config = dict(
    n_layer=11,
    d_expert=160,
    routed_scale=10.1,
    n_head=4,
    n_kv_head=4,
    vocab_size=16384,
    init_std_qkv=0.0762,
    init_std_o=0.0,
    init_std_up=0.0762,
)
Below are experts of layer 6 (counted from 0) of a mixture-of-experts language model. Rows are named router (the router's row for the expert), up (a neuron's input weights, with its number) and show model dimensions 0-255. Each number is 128 + 24 x the weight over its row's rms, rounded and kept within 0 to 255. Numbers have three digits each.
Before each expert's rows: a language model's description of what the expert responds to. This comes from a sample of Wikipedia text that the model never trained on.

# expert 47
Description: Infobox and table structure
router:147168154108096154158085127091160132149095123145104133159130119181129169082133131122146119093126122091145074074099151119142114129092140172105148111109145133141137158134148113104098076088167119126128147155136149127110154138128156099124119107153118118156124063158106157122132111114144113110098119104136111136186189137107143153106101137130152102178107160159123140120134116109138168159158135150094130147129125122135077151115118105129132146107136091134149086105118132126095142120140090145139143146155184142159104133066133115136155133145125135113107171180118107114054130131133122137082165127131145129159157137156130104106102108161150145125133129117113125106134132155149139140136132129116154153158086104117127104154152124095148153128155134111135135092096140084107119137126118
up0:114141184132084156183153147151120126148115104153085093083106138128123134166196116124107116102136106126140103131106122139153124153114128162087118146149140134052103125117139111126116115104128054139112091143123169096129122118130185105131103139115149154112112110146101119132169141105101143134099134111130156152111103130079104124128181136107103115079148152155129129119095175123122130162133124110118123149147176102109139117106156175135114133113136115122134140132127171175086116053153108128135115129137123166138080173128103125096116128143134133164138149141146119149130130121116124117099143157129172142137146104155129123134107133092112186113148137119151144136132151145147133113111123103139178121157163122092124170149141113140133152098076147137124168138091130133107127135149118
up1:122110140150154085155139092152140140110097138102145107200102125101140166104091141166129148149128141162129083113151123118173094158111099115113108125124162130147140130114114112156119126113137116108150093147099141152170146101173144109099098150114096119072133127131123112076125157112082095123134097115135104166149129122086121172141144146113126133127079170104163112111111132147144126107148150154162159111138134116100083133125100147139122136108123144122104129097119141092143110152166058137106154111126109129163119187083106123116093148130102129134173157113170136092114153160110109162136144133112132132104111090109114109109128147122167129151141123106110138089148151141157075112125145108102105123124140138099094148157112094098099135097158134135106128137127150085118133151088100
up2:156167133112148088139092192099147138127134140152124143130134149105135131132090124146092099107100120112137097060069123134077116157139113164099096095161142096076126149143152129138169042129140123128118126134143109112135129119108157151133115174129099138127120107136129088167102132145137139116169123128114123114155110112120102124099098139123123122133109111141113153092126091128140109122110085101147137135130144098115122136134133122144095070132125116150139098142164169101101091098136099130127178160127100108143120116136118155169153127149090112130110124136128154136130111159140144107109161097135160119157168129142064093142121107100162136110143189132134100152099097153135128111146109139077138088159139097135100102128124148146132128121170121131118157122073139136130096101134122

# expert 24
Description: List and table markup
router:153150127100113109163124135111133081128121111163130120166145137168147131087114116122137142088071087111158083115106125076130112142118093127137164132123166122090131146147151090149134066120163143142126129158114120122132179120161135094086133118137146131141121063137088156151115121113155103124123113117168144148173141126116174142093081142087159105174119176128125155117135066089131179123143128168080118155156110116152108121109127141150083101142091118133144126117108141120103140143184131161131152138146156161139105103118112109141171129134083118120109147169140150135093107123122116137097118117131137125131134110152128140121111109155125137135112159113123122106153112123136099140139134100123125144152123117110111152122150103113140150136179100098140153072114103088103098136089104
up2:128104144160142160169134192107124108155162140129133081144142111105131130104094121135108117128140124095152098116123118131126144115133146125121121115122078156123148142137119098159138125126130124110146120139146096092127126158119107087083114116151173130110112110143150133089105163127130097137112122170155082131097120143098128129132089156103139137113118139080167107106124110110184097145126116137134140121139149146106107076130154173114121107144121124125097142138147090155121144143174072129107150111101119128112152177093126126144153111099153135142144116120114113087147123073103099167143083151104128142144135131113111151118140156079108112188101180136122143144074117120148139163163109100082147137176117111128104131156126158118061130133151135141123138068104100105168099126114117
up3:142179101124164117106149151135136153118135104097120112128124174112147139096114134155112145155142091131142101085116097120136109140093131128143112118144175110149126111167155137150100122142128144158180090167098104119141117153151146104138118098154135171152110146129101113119113117108112077123120113127111129136118148127146109125094116130119150114101100097097106129122116125083099151163117090163143083121157071161139136122126149144145106138120116147085120121122140110097109122158095124134135102113102119159122133117122094130131114126105089092154136128132138147131137130129146159118146141098082134179205118097148126065088115126133153148174126091106131140093125122122158091129072125137084127124171131129125112122158182132130102160173087137116144143117078149074078110116105123
up4:112092149116142108118099089133139130128115152134108150169121155069166151135145089115126131138125093123105091089106106144086155120154156147126150145132189138097156106115122130177129124116136167144162118129146103150162138111165151120152101134146130142101140137120112138104122119105125139103146076152163144194145176146127116143123103155151126126125098121114089140171127133093158144123130098144135115137116132137159113107135115116119088153168150123132094121075154123114074154191144128093122128147168138152153107123109103116141127138173128107119150189130149110105125166146100158150165130125098141130093136165125144094155106097136103122098152090147149121127146118134186127107137154113096169133103118140148139121168159082094103135147148162125152140139146109111128157153116167

# expert 5
Description: Indefinite articles, conjunctions
router:153127121135141121141120159078157121115147083128137106150153163174127134102118071102129118097084120133149103081113129093122129153148104116123138149104153132099148191178136099120133101121141124156164137165193130135135153117139134114089096123131146095163087095167099144098133140150123095117087109129164108144153147125119140167112082142103148109155117134156108120122138106120134136132145150156094148172166109101089093150126115147135094083112127093153132113089106147134108126138140107140141143140131178151145100144102099118127151101161111129124103145161136170097106106124096121142119144117128152154111115131118183130117115121141157144137120145087134089098132155149152123136115134108125136170136126128084077112128140147101159185086134102113140166131082116085112124153110111
up0:129161112141110124105095123121118105162184090117107130192102211123140144103103113146162125122120077109157151095173103166099130155159153113132171146117107130099099175122130100126166148103101101170133116132159188147185108114118109138130122116098144170113139122097120140146122143094127134141121160083143157128124157128119118173107142146132141126137169103167156121116146135131153130132103128141123138118149123134110099159148098158102110134164101144111127129107112142132134121098124127116148121148147148140131085148126113122136125122134190127141120177142128114145114105122162119115142164122139135168147143090135168079089114143122168081107130144164147120121111115139157124104118126100118168116107113145125130142135097160124154136100165126140135139169068076112167126136109093
up1:098139194123112137143145092143154129153125098139126104126153176131138161161178141102097114169123097113139128156148137100124149184116096150132177141124158106134141100145134113079137124127133114126135130153114081111088162196076105114148144135135113116103136044089099132126131172155113097127115145112154113100103103137123144174141168156110098114144147120175145129125139150140128153115155114170160117131154138164134152086119126140113141119158126096102169107168126146157138156121147153143172143137129164146127122131111113126124140096125128127087086124163107144155158135084116149176082124118122141145124111124127141142156139121122130115183124113141124131102147141137159146062162142148152133114128132144125122135115116083108150129076161137130144143131144112107146147140095126
up2:159168196130132143124114099069130144089137147122138084138136146128125124095127117100088108086124103120122112104093139158119141128142131096146146138136187131092161138114118105155135128143113116136104140114147114122153107143125087131114150141126146158105131106140128188133157148135176141108122086103173138097153122089124146122102157132089134126136166153098148147155120133146112159133123129119096142117155097092111108110149122130165106109106154116112203166122128137118103097129094116136129160136131174156100146124093129119121145160137163086095093101134111189135145163101120128123112120094071155141091124098140143078122166126113163147075099114149136138147092143137140150103117155091160138132124129106158140134108164139168165145144138107125097100156099116150132113112130131

# expert 0
Description: Mid-word continuation pieces
router:161147141146138144157109143108138075105117117134125107100159138157123121121123104125112126117085129131150113118104120119128115133120111099123147149136177119130125160146171103176147123121199104152128110158154103139127142125149154116130140157139149143147133126173097150100130138095127108110103124158136134129140186129109178160138114141139151092156094156108175109151112121120119176149143152136077129152114113125139137121141130118129147124117104103157136128079116103111129130133151113129163158151131153114116136133106087127109171115126092127108144138188149168120096092138119131168105165117112143133147108113113127139103124118110160155097169132090149090096137153174168120099130095110102171119145127117136082146173108123093121138137152056112140161121122082076141056168123115
up0:145172141125108130108104103090116148091108139155124161176147108150132122105124131092112127113117095140130099129146093145123152126170054119115114157119138182109141141113121134176140166127101117128118083127136111130119163106108153113120118133109191163116115110172136090057141172112135158168123128119141118121154116087137154132126133122152151113160118136172103119128098132116094155119129124149090100098145101096123181183140146111135087140161119113145126115128118115164131148139134126125087142114085121103131162112116123063150115141159134138148150155138120157069129106110139099077120136116144135144118131135099123149157128135147129142095151102117153118127148130146139130124157189113110153079106104083153102129134132148123141139172115187125147172121147116149104119142124125
up1:071106164101107125120117206113100153160129111150136134147091139144159169040074151099127101113165100106156143118129113113118120148149129083152131102085133109151124123127153137147113141133114146108137108123131146125112126142157127143118126107115129115146123110117138154117103134094103151144115140143106134101163131158147186154102132097112147152144089185138162102121120103141127125119147133152112131121146128126095117121119117097158133154135101108134179144088133115145119146136144105120139123127145105141141105106106118107110170178109134121126137115159127096115142165142130120124156171098108125167089137109141132136062132158132121149136084120099160152152108101115120128157085111128130168175141152132166125115146110108076104179135143098097146127118082081125159164088108131
up2:127115122090134128091130119153144115117142118143153074154145131194095113093116113097127096162110101163095127142147110092121170127086157099126090129167155191123163144126134146145107150113133158129149145124153117123093176101092140089147088147118156130119119133102139130121100126097124131132075136139130107116088099147152126105128113127112139115124129125110128123150133099118099134145139097147128172146177118117102118176132148090111135157099157147129090141123121148197120097149176124143157165117101116089148129129112144124142149108110064141104122116166109165129113105151151173106165143104127127118108123126143127164136103141095111146122133117099167137094119117137138109119118136136082075092114107151134119137159155169144164140090134153095142093106115132111084156157147138

# expert 23
Description: Infobox field labels
router:151160125110090109137096166092174087134119112148125126130164149182099188106097101124147105097118086107147095091112130142149110140119114142147139137128125115123122175144194138145119110120157140111118115169119147158116161114126183093129119126090156146135114092145102136131125094117164111094096124123130132126190150128122149126099098143116156102116112167132135134136136092095098132149139106140078138177151142124177098165090139084149104137118141113197147108092138141124132144141146091142127140123153153116146068137120135118138149141144110111114106145187137136140077124125137142131111155124139166096133174099161141124120145132175136172150109130107147113127110145133149116143141105155125146162154138094107112139149133127130164154121127139123158132110093104127105072115128144
up0:133172113115092106149105103111161140172180121143139165113173184142152126142152098103156176117090119123100099098116117108114151128153159116171134152162123110159112165167158137119117123082109120114108118094116131154120135133112152131139149081130103142102127137176134106141148181159128129095124149107108144137179112152113125132123164113111136160130121118164138100135127154108170094116104111159144150146129097124119130115122153126153155131121136173138136164102149139141147138131134067140123115136136143136166119078149164118116120130181144091131090152102164170113153129151126102130124144168102128156196165132124120106127144078107132146112136097121127122095115126082150168140129109158163140138144159114068126140142164096122115090098132130154120132125096161117110136146145143
up1:132132147178129135141132144112126120139146132058125131128146157149100149158128074124113152099148135147119110113111106128122094130121160149088146114122157116085116114158109124130145127115192171123077145176120108144113121111119132137041110147117117133120103121130159142087148137098087130125105107154143117121130145076134151130146134121120119115122106124096135112086145084108155155110146099160132117172137129122110121119150184135149136126102143099132132090137141147142075132121140108139140102105110114126091082163110112083100130151140069114137128138136132170144106149132156129121125107126083115140121126120133125116119063163124129135115113109074097092105070156136138124112169124150134176171151101140124089097117110144158148147140118104132121173094085135137089109148124115
up2:130154159137152103115112148127125168143153140178134105170165139144134144103126136108134113112129135105128140095119133141105132176103116136151110127124110128164114143123172133127120151055153137139131103162103171126156129100130120125150130111174171116202109142139116110111084143120152113125155121133169120119109136116159099131137155141111114142145139114110079154098151109102115105096109160137132110123153097110127100132111138116176133104113137142112107102107093111104093158122121118153134135146092127144159116184127106100154119162120077160137095143131140112144127136142099099120126103117143164154110141143159148123135178178112120075117162115123130077110098144131130074118096160136097147146134147138159119130189132157146108106109146093160143096140057121117116063119118112

# expert 25
Description: Inner pieces of names
router:153170117123112137169103142112147134123127111124133137148150169115146142138137112168137102099105108093141075102130162116154136164134126124110123123118156115110120198160155098100121110105137118119184150178169118114145149094130142127064092142117128106146107140171109133155136153106109098104104125111175123113160132089105107102122094140138130075190119135120131146125141107080121124162127099171113133109120099143105117118119151151113098095140119103144141080123094157130114168123139131144138123177135158134127112130105123104120165079136084106116112135178144130091090124148140120141123117120154166105113126125127147116115116136126166113157117143120119093111110127101155074137146143148135155138167132164108096140148128154122126156135157088122132170098108076067087123150126119
up0:129123110136128089156144145119111137183129068129116074105169114150157130137152109125140102106122102175151096125123114146147092138150148111129129144102132152081071142116161102133099146123102096118133128172109111133102123187116113133101144070154100139127144119171090125154095131147104114142131108144111151134150127137098125126143129098124139132136114116120138152147109133121129168115112126152045140145143100080116151137144158143125125090170151151123112156120083112122109086126192141113125134130168141155168119154133109121171147126120114129117132106167096131146130135114129111137116136163121120106156081108128175094163074094116153135161105126146091110112137133146157155128164154156114114138126119128095128103117114156129112119133125127145110174104085108077124075114160107
up1:115174172149119174098173151135123142076125139108132129124150123099158150118134121142086153149144099110148126097083131134093109175187127121147157133108104110122122147168128112156110150127138140108128119141126116142113150130144141110105105153120163106101110089175129103128153175104130135052085120108132126144184142069134074152133111117130132105154123129151116121133141121141090106128163149165188124088126128146133136088112102143174134118124099081137107092114109116139125126193134129153152125121131127147118113112115142141159125107181111146109102129163203141112108125111141145129078101129120118121150134073135124157125113097126150142129105157110109149148110138124084134116128140107110140124155177087121141130095130091148136099132139092122136118163133121110107120094124137
up2:122124140138111125095108137158123132143102164128136130140174085104169109158107122124134130101162131138096115123104118117113101117139124158152095117125129138140127116132160154131100075109147127105130109121168115092073136114102130093143122134134127133129110124152097156089141149127169151157107110121146147141152120086095126091119102152136122162160104138128116136111144128141108149102143123194096168103098112108148141164117168122145153103141149088128112131145131157134126176100126151156189134111082157085128134106110136113125096155144119139126154117143118098107109136114118104160167114148149205125128105099106109178123147122143165131146140112160135076089123135144163176171173114117121151089119145142153068068148080086117144129129107130133126125120130120162107113096122097

# expert 27
Description: Nouns ending clauses
router:150140123108114096171075147087141076132124116148097139171151128161144133082118113138122073095107097110131115087102144093143153140118125098138135179129160153117131166180150109148125110117138119159147117174163119122136159158110154084115118164129176109136081099137106164114107153074138116106103134111133125158176191120082152144139081157123159108141128152103123126149130089106124152123139116151111113163147106132116115166104105125140101126137106106167104104106114126121096120126151097143142139154127162137154123111090113132104157108133094123119107137166122154135094105119133085174107135128121170149120151128143161132120115146135148141136121144112142101082090144140129093149115113127113151127144121105082082132142140124105120160080143116113148150094112120098121088143126096
up0:121114090128146167174139095143140148119101143097106129122141162136099175137087086121076142156107117114109132138120125083131138122153119116146164146155122144176102112151128140163154081149133162185150106112112155137139138097125142109102147150098132161153121136122121127094147143143167157119145173154149123153164117200149108143127122119120147133131143131114174148162113074095184136094116100113126129129163130158169130150110103089072123128147122135116101126118122132126114141130143106142099141102151103160129125165084099092149148117126127119118124110146131115125093127174162134107110129142117158121106194165165150156126152105131096110127124118137111156117101133087153118113131176172111126167148120109087168114120119149137118184177138128114120126146130149132136102126120093
up1:140130120131120127123144178107157119106170125134083173191114092125124109138178094133151135152119116118142125092152085107116113114172106112133141102090123133084121174143119133148071122086141105130108159167110164194114139129166155129078145163109116144112146128131117176150109146166117105138165141137118119131140154131118129110150147157130120109141132141127099124126136130158092131123136131128142099144082116119127140108133094116106148141120122137165172107128095118127091161072084130130148164143163123121102114100104107120091144157155097081142149126124158119132081102096105104112116158133145132079132162145166107143127135141110187090075137133085146097154112118139122115119100118112143143097150175095117145106124110126140128112131140144162123153140093147088151116114121109
up2:168147154158123099144141154148156147101118092144086128134137127135160133146126128096111050148146141140116133127161124117138172137145094128135113127149145140138111109105155107102162145138119152159147159117068120127090119093160156108142145155181147154139131144113133099141085134111140122141124111110162138158155135117121073141151143147131145136141118121108109163067147152062142104139149142147109137085101130159117139146123174113125188133166165152146100082113088154137134083128137113149105128141096114130116140149102103131112120148138117113174112156138137107151097046119102105164129127132113170117178143157128139091134140102099132149147090145141146108151169099180114132139128129138121136141166144126130113167150111148149137088132111119135153142122132149158113094149101115

# expert 15
Description: Mid-word fragments
router:155110127144116150144096131095160111114140085135127123132169153111137132126120093150124112109079082110138093093103107130130139170101109069107147146122146130106135164139152102172110094096170101123120148172159128157167122128124156099100117149107138106168098123186107130098136126146138093097110151128180118168143128139102146134105124150119156096161134153125159145139130114085088139157127127142108084157126103120150123128125139134148113124097133108168152089096117159139101148158132107134126161169141160107103120135101110137131165146120066116123147117210135151126113091146101135149141127088145144110108103104113133155116140122159159150135120151093133128138113143132183107131113136129128123116126154138112090125127123127081120149054161102110116158090121110125122114174110132
up0:130140077112086104110139114144158105140188105089110102121152116109116145131162112129133105165082117064124104142135143151111139102116119139102112169110126160118148133129118126149116150157146108131140124147130119135113137120110099142142143120125110072120131125164129132093137116118142109114163117156074107129153124141090119136115112146129129136122103101110149148163112154072146118149198142089139153140135133125118196114134106141123146142129147120152098136078142122106135118130129086164081129140117109141133146147099146152137112143147097094121115172147116105119095135106129121117132216168132117119141147129152098108105153124117119105170137120088121108097181139154103114120130131163119159122130167185102105117113092129132084107113148163102083099143071141132162116168110105
up1:184115125115155076122116140125142126110116103135144159129110134132126116098159141074123144073133131095119098074124154147144089117110097145119146119127127139127126132147194158111156122121111124146104128148175123108131124120132136156134106183138175121161149119136121143097115121150090110152162133106134152162130152050089170162129133143139115103158102132134148104140114084137139137127144127095123121089124126086118100145131112102112120103148170084158143100104176104109123141098151119160158101135132130124130113121137127145138144166136116128099181146120132155106129099135130123159128129123163134158160145103200138170157130125100107162103136140099117160098114170128170091106086127151117102129150119141149116081105166094149098134125123111112170093130161168128126123126122096
up2:185149126153157089129091114134156132110111115095096157120134132120130129139118156126139135108089102148115109124173117117138103144105136116133159126150110135108125134169087079144172098077145123130085136104130074100191117116107144114109176138106154115153133119123126116095131115142120105075069114144141099138106118117067131131100088160127108165109111118119147147131122094125110154115171106096104138124149079137115119157093104126114116157170155135120120111127151115109150149146135079174185091113146121131133119132121119144160171142158115142135095147142155143149087092118117081119109131132132087146132110138138143159096113128111149079162113161089150121158149153118126118107121094103135127169149131143105115113129106118128160170104147105154094127129105144140144127096105079

# expert 11
Description: Institution name words
router:148153155131127112160112166105137108162141087138131111140169174148134142095135122128139103075113113120128090082097123092124101103131129089116141160142147149098102175157151112159111106118136131168164137164137112134128141113149153101089119140096140118128108127162120142128139140123143119114098145124158162156162147110122159145106114149138174092161113169126176152122134097065135153132172107143091149144151068113106110143121150123167110125153093097136145106078112150118110143121134116136135140124129150134123118076130098125111158134149095090132128127164136143150125103114106105159082127115158153102098156095163172131159140130129145150138125189113147108115122132166139114154104148129093128162187108097100103114142135119119158165130164115108168133096085096116136102133124118
up0:149153135124154166144104080114113123129141110128155108124129128167118114135149153174101125095157087098127122158111134090120114143124137117091108166091124134145115123139117181121126120110127110152138130112124165128143144131135135104097149125134140099150098128107110151104143125137145113159120192113132112137124133177131134143119123127127141147115155169146083153092129131128077155144179132109132143104128089132147149092124101114154138121090043086139187134117166155145102149117127115128149150130182162116101152121119108176132128134105092119157099163124101116090137126138117153162111145111114131107140096124136169131090112115117099092087111143141166152107157128140122146177142071123172154109161129125108121123112173099103201080113132144085114113125133114122144122155144144
up1:149095168109111120118113092114175127136142143162143132133110139141126123104125121133144107106109139117117131103130153142158150137139138115103134133149134157088129089125120136112133138114149086125096112137149126168128147136152100081145161115090153086118134140145098121136034132127121114149107130121141097151116121110145118134159138172079098081121158151098128117155108149148137134143129099133076144118137100138128101112111107102112139124107139115094157134064109118124119120155154110122150136171159123152108146140091130124142149100121086112128150111130107151146153129152117064133113166091127140106094137142100147143035147099107138098132154153081119133107097153141154110123118141110106118157115146095168139071134143176094151090114164124127098122147107112148147168146143183
up2:158137123074134112128127108112105055105148081142104124120096119162140166131182117141138113066112124139189094165103112101083118113128140112118124123120123105101138137136124108125102097173095123126173103143112160143109114137102146112096103127128128098114142144148159146127146121097086122116110116120123090148104153118124111161110123154124197132136151158136117109158165127095148153172149136140140138085090133131121130166141147151144119162160107112119144148173145143121112166154153139129159134124156141139135110124117130139154143126108146125148111163120151134133123093121116155097103130116164129178116113160118121159181102136158129118185099143132138128170103119158156133204096133121175168123140108096099122109085133136115142160125139098129147169113092100114142124133152122

# expert 38
Description: Sentence and section ends
router:142128102127106114144117158119145074147132106139147128145160137167124156091097075113113089112098088099128117122126120070131114111111115128139103140128146154111129141150156077127142132124158133113180123160156109148142163133094125051108127134126173106122144087149089155112120127083129094120106103137152139146159170093121125152118105170113159120160111156101159135126136118111124152130134111157111089147150112108118091148118114138131110115158107124150152094095119153111103124127181109149114163174132145131134131109124118118090139125145114127115113177143139169120063113139104101160102133107127162114123118112152149153102164138137159152138119153122107135111139160156159105173142114114092155124143150106101082155168130110114115134133152087116139139072107105118136082142102075
up0:080101123179103117092123105107113107139105152148107145139139175135113128181152178057151139124137122133117145114130122174115097115086123106125130152115122159134118146145123124123137148136108114103135124139138094141137132123183156125101135128107100133118146113140117132158160114115144131138139102118110186133146129115127131154147118095160125129109136112167146124110106136136107113140145143100129107118148081118126164117135110164187156140106144120148162139148059112158141181137073137100152181105154134136137109088089131144130152098164122155105126140124164155132130097165130152117150156094149136102124106127127152131115081150139167103108121118073153116128151113131149136097101146156179166125127110170135089140073093119112159078126133115118128130150137116150094095126163085
up1:124121131151106126129124130133132106118119166100163146118145177116103145115115131113102147159168120132123134124116103126183132120136111098114128130173128108104133136140128089130111132103100101145187092127103117115108115144132099072128086096095133139151132128117118133156111106135153123108120111166147128150127110143102132154119147169128140144110125129116203100155143104131174126140116077154108108119214114137134114151114165100139181103156151111121102097066119116102130154153187144119080092147141145118121118114138184138111158119145146185097123152120128168128074154126130160171124185123146143167086154127092145115139137130137120145141125080145153125126135131137161128110131149137140088107129156118081144129155088123118102108099111117107132126136144133124124101122075130
up2:118139178129123174118129111134100134110176129118170083155133111119116165122121057126117163110114101083117117128130105134097122100112118139114117146137143110080148119149141143137128122160140117137173111116111084100121110134141135086095138116146137113182111096147143155117145148117106108096094137106125177139106123131122156163135084134114163121129138135111131149099114165137173133169126080155141097105160117131102114152110123130179131108139153125138147135131084106151166147155151123138137173158156152116140135091140140119109156107133131097117119149130162136123134144105102095137111131126125151092128091129127120100106100134140143143149115136116093163136140165168188075159134133123121195150113134129106058129111127134123108104135121092121118122084111061127130085108099086

# expert 36
Description: Word stems before suffixes
router:147163148120142122145111137080133080128151123162143114133154166155107109117114107096118074123114094100150139092101176122145133159107095083100128154136122121111107139115148098166109100122152120181158154182130110130131165137135155085091105130134129153163110117176097167102129140144145103095119135131131128175148162132105157151120088146136176087151138157140142122120112093122111146125152151148084100153133114119099114188140121125158128107109119109124137111071085126138137139098129143154123148140117177108170094106121099124120175120149114144125108125181150156084127111121106118162085159128095125123130106104146126137129119142164150131103134149128159101116150159151130113127080115135118142147141136103148096136133156131077157175142122088127138125087097104098109124122127125
up0:130148115123133114132109116120120112178147160150138129099131132116136157119128120165132127164141123183124107119163116151121123099130102138151100125134136089160139155157125146100106108085150077136175118161111128148098133130144174068102084133090105086136150146119115119149175121093125138113099108137124138122132154158133132129133114161146138161099105096114110146141175108098115111125109167146157082137168098138088091113095079126153141155149130168142127156123165143138119165130134123131095112115133139109095101110110125140051129133118114165129131148136143150154119084079106121121136165127072126175112094051158119115128149204146123146113122128097143108124115127112125163162122120123166129159148122107129123157132114152107120116143094094108148124151124108111123102122141099
up1:140103143150130128105109134189136094165136094139157189125134086130153106162163088157127137115115129118147075118133108135117129115162121105125087103106119115174135142103130109138151158144170122173108116141108139129123155144134138157094076118131153127114140121125109154111118141139119124155090123167132117120110184095108154163109118097111161102124157140131126123166141115126090134125142096122100145144110136078081127144101117100167166096116112118146121105074122121167150171138131140117165048120135150138101071080127090109103140134142135139106117165147107129112109096121129113106143135127152155113096137106159132129134137143145154087123121152178155109114139178116127117146142119113120160150150118140115149095095139155096141140114122132045137127155136135137107101157122137
up2:106173166131104112139109127135137123111130098089113120144120185148145148121106146083124072107083111123121161091115142136114143131179139097181161133158127119126107102111133099114102115153100128123129133109115173139156140139129146082132128098127113127145127142152123110111144088110149103099116138164123143118129154130157152121122132135112167105112141163130128127161160077118093126125111116111118068121139134119121109112133124102127124092125092134153121132102145112108075142145149148119119149119094158176149096107103164141112117098125123146148147139127157186115140085148162146091092133119120110183135144133140104097178129124158199123144110160131133096104099091076145078168131119140104174134082117115162130162110141135173162104139133104131106099118127108108114114135172115

# expert 3
Description: Table and sentence delimiters
router:193153130131099112118111127092169084129130133111124124104137144159133119084109080135133083134093075111157095085118138070146126129136109109104131174120149124126110162144179100178118094111140112133166153165131126133146165136132161080099111136124147122122116094152109121143144127076141141135130113094180134142163136094107140156085117146131164116152124179096110129122108093099142128148151105145100107142142108119101106135090140113137117111142119102135141132069113131100101133126157108142133146136118158136169131108127101117120153142153098108118110172150134163111094102126105132177091127126108129152132125128163165120118118143144181146151139124135164117109146126117152104131121140138120132150181129118097125164142154111110131143095161086123157158113127113067106078143102114
up26:182138109135092110138085152111120144110135148136143078098152130131129143055174139119137146130123128114125133101092143138115116149127129134157118122169144143164105178151142126139104129082110118137166148105172132140189150079100206093123088128108156117120127161170122134081152126119142115122139133148158119113160111111098118126142151144088148106115104148099146107120117151132131139149149117108079164143120056128126118105102087104141095147101127119120102126112139083121120110111139140109119152187094149135104131136138120124080105138129122118094139113131167124162068139132090126085165145138145148128127097162172142133122122090136145160150110092136177133097160118154129155143112147155128123125153121147153113133131131108144162170108121106141125140122120158105108121152141152
up27:113160166113070127126137092117121107143138101108103126126120096106150112131150110136133131136136116119137080136136139142102101164109119147101163111174114130109117134101170122093199135133110092106148149161121177121122146114137145138160082079124124118099140097120092166091168114117085132132116144123125069155131112149119122154120132150105127116081139106141120149117148077144136137130133112142125155140152119129120170156154128113121147110086134121116126067100099067109091112161154145127159129150134173072175131133113169122140153144143141110080147139143091129123131122099144147133107150120131136137075121140143160113116135100147185084157125167084141125084132148124091121123106128122131118094131116098096142127177099077132154161139136158136148133126100149127143130123140137
up28:167143142061119112124121106112132152131129133126139124124122112126109162129149123165120064131083083136118137126118130117135147121139100149096091095128139138137165136125170138135100147121116111098139134152121149133181129118153110128113157142133163128130156154119097139128149163069125119131130106114177183175153124126128142154120087138122180126162103195092120123174117103080126126147116110122112148129138097094129145111126123102165165130117117132132078143086107158152083169086152117189121115125107136122174127130131117095118116149151142108128117159133134128136115106110155129153119150147088098129145115106184192070109152136146156157149131121122138117140153127114092158136132153098139135150166087134130149175119148107148180123145125096124108139098153134112112113130121157

# expert 55
Description: Nationality and country words
router:173135133115108139151074122081151100148111122141108114162152134183149106100125102138150115090093120095152101073118138084131130114099114107107135128132126156141120180172163110141128119111138111152134134149170129156149143135118161119108099166124143083136082080162100150122123127102150088097112141108146161156172151109091134145136119146105161113142117169095148134139151112103114141109179100147102106161168107102124104126109102143154088137138111120136137087101123129105096106118133114126157136155154174163160096115096096125149156142147098120121132148175113144149076135107064105191112119149142139124118135120148152143100110119114152123146111159130134103107136143125151110145117127133094163145155131126100114116152141140083146157102151101139143147086117120090148109136144116
up0:184149145095110049137067106148145101128139115120146093146124144133141147133129085098137134101136144101135081113109106093153171144139139075134121142110128139115099117138152103122093160084119119093136118132110110159098138131149136127128095123101186149111117117168084152123132113174158119127148124170118111092129150102112107116086153159112144110110073161120139118103180083137129125152135140086133143112121094109144104135118167087153117145124151112123125131112167088096111130140131138142156099114128085134116130121132129142100136126177142071142109159146150104126127144127171147126151141120101139127154118141130145139152169131105141149112110139165158098138113132126105151108108072160105138160137155141113122171142116139128125172147137112145084140124108126146132049118125144
up1:109175095108095135152145123122107117178175148154123157142127126126144111151143094082141142151121130146134121149139139139130129143099142117107138134111113106072134132149143108142148116080099142108158126140097155145165109139100114133125124153130147100125127127152138136070116161125146103109122106083119135113140125162130169165137117119168153112102104136109148102132144142127143126089112115149132150122145143099077111124108109161132117101144167107128130118158112109175146105125110101139128192123133127138166056175100084123068170123171135143106146110133113137128121124110094117127151135083134146155119153154110160099138168179127139087092063131129098105121114120093116126160161163171070101123145124124103160117114124138148119120095165129137078131140084116121152098114140126
up2:180103141113137110157056130120166132126147159151140112109114157175143113148102109189116089086128099073141113129165126137135134144075113179125141134133134105149138147123129103155146121112124098183124133130083116123087126138132117125079115143110126084125106140152068125145108129143133128143084141122108116128099118110102148124120138134108114156128106135106178145124096162131126141172171154116143158168132133109120137151128160143137098120083134117113135090140097152154122147128122134139151133104173177128121107123130111132137120068110064107110085130141161115145127154138118095128089121135107111103121153103140152114091135072157123174125128093115117136091168126118174115095162142148153112140135134128125140132149147142115128083119126116066168119164149115130127120127140136